Weights of a small mixture-of-experts language model, trained from scratch on English Wikipedia: 32 experts in each of 14 layers, a variant of SOAP for the experts.
Below are experts of layer 11 (counted from 0) of a mixture-of-experts language model. Rows are named router (the router's row for the expert) and show model dimensions 0-127. Each number is 200 + 40 x the weight over its row's rms, rounded and kept within 0 to 999.
After each expert's rows: "comes before" lists some tokens at least twice as common just after its tokens as in all text; "comes after" lists some tokens at least twice as common just before its tokens as in all text. This comes from a sample of Wikipedia text that the model never trained on. Tokens count by the router's weight.

# expert 1
router,104,230,191,235,226,208,191,256,162,201,204,225,185,215,160,196,159,168,218,273,195,141,183,189,174,223,266,185,209,192,150,246,139,188,172,154,212,172,138,300,224,256,170,203,200,202,148,155,232,154,216,215,196,192,198,202,223,231,219,216,209,196,170,263,245,193,179,115,197,213,206,163,214,236,204,149,239,232,192,181,153,273,216,231,227,196,244,174,238,244,212,235,213,188,242,165,197,245,187,226,199,219,201,270,198,184,215,254,161,221,228,186,192,183,221,233,211,301,233,225,166,272,172,225,190,178,210,149
comes before: "\n", "==", "===", "|", " ==", "===="
comes after: "\n", "==", "===", " =", ")", " ==="

# expert 0
router,188,217,222,256,223,182,238,186,216,193,179,194,189,205,165,178,178,209,195,221,199,138,173,147,195,119,248,250,226,174,125,198,164,161,148,228,245,222,203,162,249,193,229,276,275,134,166,272,276,169,144,172,170,195,190,169,248,243,171,238,223,173,176,194,206,213,212,159,203,253,248,192,215,229,191,201,206,159,186,135,225,204,197,271,160,213,134,261,197,212,203,204,200,180,215,208,181,231,238,188,158,229,200,236,195,111,208,179,239,158,154,220,132,230,235,217,166,179,122,131,161,226,150,177,162,225,228,220
comes before: ")", " (", "°", "′", "5", "3"
comes after: "5", "0", "4", "3", "°", "6"

# expert 6
router,191,186,247,266,172,230,192,183,162,183,199,215,167,166,234,159,126,193,173,264,279,161,210,191,219,199,186,247,188,178,129,221,183,242,223,245,275,182,193,290,192,206,216,229,183,191,196,215,273,165,181,208,153,204,124,144,219,282,207,192,264,145,155,206,276,126,163,191,193,210,212,180,243,219,230,127,188,199,221,177,199,214,208,270,241,208,190,179,230,142,206,208,171,119,270,210,171,233,250,228,198,268,221,290,146,175,217,190,172,221,206,208,219,201,170,185,238,263,179,176,145,214,49,215,251,197,219,135
comes before: " |", ")", "–", ";", ".", "%"
comes after: "1", "2", "0", "9", "8", "7"

# expert 12
router,154,189,219,198,134,202,225,200,220,207,165,197,165,229,136,246,167,152,142,216,243,173,176,158,262,183,198,243,246,163,124,206,137,191,154,181,177,205,173,183,169,183,114,238,157,171,189,201,244,59,240,215,188,207,200,179,215,221,179,208,227,214,144,198,319,199,239,180,165,270,232,119,212,235,216,138,197,228,236,206,243,229,178,319,143,177,240,226,206,170,233,194,190,174,205,145,141,175,271,202,277,181,232,291,202,161,195,190,157,142,228,213,223,259,227,201,209,218,142,214,175,228,135,177,225,152,252,192
comes before: "1", " |", "2", "0", "3", "4"
comes after: " |", " ", ";", " /", ":", " −"

# expert 19
router,161,245,192,291,191,212,217,198,184,195,164,198,224,167,198,177,142,166,195,239,236,206,206,160,209,140,237,233,207,195,191,181,201,193,192,258,310,168,201,291,209,209,240,238,212,114,235,222,311,191,208,216,166,215,156,175,248,248,202,171,202,173,209,223,295,170,160,148,144,194,297,174,208,220,175,187,190,216,213,162,238,218,165,207,276,207,195,220,191,149,285,234,199,160,250,192,215,195,295,241,220,240,163,245,212,163,136,208,238,191,249,195,235,225,147,212,201,309,200,154,158,213,114,194,192,173,217,141
comes before: "0", ",", ".", "5", "4", "6"
comes after: "0", "9", "1", "8", "2", "5"

# expert 25
router,120,200,203,226,192,211,179,180,217,251,193,270,195,206,229,268,238,71,205,191,214,195,153,140,222,192,247,219,225,157,137,202,170,187,152,134,207,131,240,209,248,222,201,221,201,181,190,140,240,179,237,269,236,241,188,229,218,229,219,107,155,153,139,223,201,163,175,180,185,246,234,167,179,274,127,231,261,186,205,165,219,217,231,180,231,241,217,162,270,182,236,177,296,173,205,142,172,202,212,96,203,176,139,249,195,239,204,189,164,222,219,210,246,200,188,267,151,275,227,211,201,196,148,112,221,221,196,232
comes before: "\n", "-", "|", "==", "The", " The"
comes after: "\n", ".", " |", ")", "==", " =="

# expert 3
router,186,271,202,193,119,141,226,197,196,188,107,219,213,148,219,263,228,209,91,242,223,118,159,179,138,191,228,235,164,188,193,221,157,119,126,187,189,190,172,260,233,195,153,190,156,159,151,229,196,176,203,160,194,221,162,234,251,192,163,129,185,158,139,239,177,153,170,190,177,234,221,186,152,203,217,203,189,215,210,177,161,233,203,226,192,232,181,245,217,128,292,264,259,239,178,205,206,207,266,149,206,307,184,231,166,214,150,241,175,182,245,240,155,224,201,179,165,227,174,226,193,233,164,151,249,188,258,214
comes before: " the", " ", " a", " United", " his", " first"
comes after: " in", " of", " at", ".", " to", " on"

# expert 26
router,132,210,239,234,211,220,172,172,171,308,181,212,148,210,250,153,176,176,178,249,215,172,153,189,152,178,207,255,231,229,159,149,183,198,151,224,182,189,265,222,201,213,154,211,183,209,154,154,223,180,226,173,201,192,178,134,203,275,141,211,200,157,260,177,237,174,192,247,172,200,264,110,278,251,199,201,287,271,187,189,201,210,153,217,163,286,278,126,257,183,240,265,196,251,221,247,149,246,269,151,260,191,264,208,146,247,140,153,179,218,226,218,225,233,195,219,128,203,199,230,251,202,190,174,178,116,238,118
comes before: " of", ",", " and", "'", " in", "ed"
comes after: " a", " the", " and", "s", " his", " The"

# expert 18
router,217,249,228,209,214,178,242,214,228,211,192,192,134,208,188,238,167,186,244,211,156,176,151,194,213,149,227,174,148,145,185,201,105,104,238,150,279,147,182,201,205,131,201,193,236,189,121,188,236,220,242,154,223,270,143,184,215,187,235,165,229,184,155,205,234,184,170,222,203,316,205,135,203,229,204,205,233,258,204,161,203,234,176,211,152,255,163,199,199,192,264,217,274,229,174,208,173,239,197,156,175,255,193,257,199,220,200,211,210,155,217,270,241,219,232,196,223,220,99,172,176,227,153,172,203,181,238,228
comes before: ":", "=", " Genus", " •", " Family", " Website"
comes after: "\n", "-", ":", "==", " Class", " Order"

# expert 28
router,144,225,227,244,187,205,200,226,122,277,199,187,147,195,220,171,107,159,162,210,281,178,236,184,215,149,228,164,188,239,155,215,194,214,259,204,194,192,213,213,203,212,191,244,177,174,196,207,283,126,270,212,179,201,145,196,223,193,202,172,152,217,156,229,285,136,144,148,198,219,237,159,197,236,196,124,221,210,221,149,264,198,212,236,246,277,197,177,217,168,263,225,203,170,189,249,158,175,320,231,233,205,166,304,222,179,210,205,211,168,218,255,248,215,210,176,175,198,159,204,194,248,141,170,235,183,338,236
comes before: "9", "0", "8", "7", "6", "5"
comes after: " ", "1", " (", "0", "9", "2"

# expert 30
router,135,235,246,233,193,206,253,340,174,251,155,227,194,188,266,223,190,188,137,228,205,154,201,178,107,169,237,262,154,191,206,163,191,146,226,215,238,110,159,298,195,189,187,206,199,148,143,183,270,201,183,211,207,241,178,130,224,249,180,215,198,223,225,214,169,178,226,173,147,156,206,189,255,250,165,182,170,218,214,191,226,215,181,273,201,198,248,204,238,237,235,204,180,202,198,239,186,227,262,198,209,220,171,211,199,246,182,207,209,190,261,210,175,188,214,222,194,304,178,163,155,224,192,222,236,175,233,195
comes before: ",", ".", " and", " States", " City", " University"
comes after: ",", " the", " in", " New", " United", " of"

# expert 11
router,147,216,238,201,140,215,298,285,223,227,172,223,213,124,194,224,130,175,128,279,226,218,203,142,144,190,217,176,180,248,153,145,180,189,144,164,288,179,182,228,175,174,248,205,266,169,185,199,171,131,173,248,218,201,206,201,221,193,216,206,246,232,151,271,244,195,248,155,133,190,262,119,153,251,199,149,195,235,252,193,221,266,189,247,161,191,274,235,171,170,217,258,198,204,182,211,233,213,236,234,150,237,164,258,103,152,154,226,191,268,220,271,165,267,212,211,236,243,129,266,172,273,176,218,183,156,207,134
comes before: "1", "2", " ", "3", "4", "6"
comes after: "|", ",", " in", " March", " January", " October"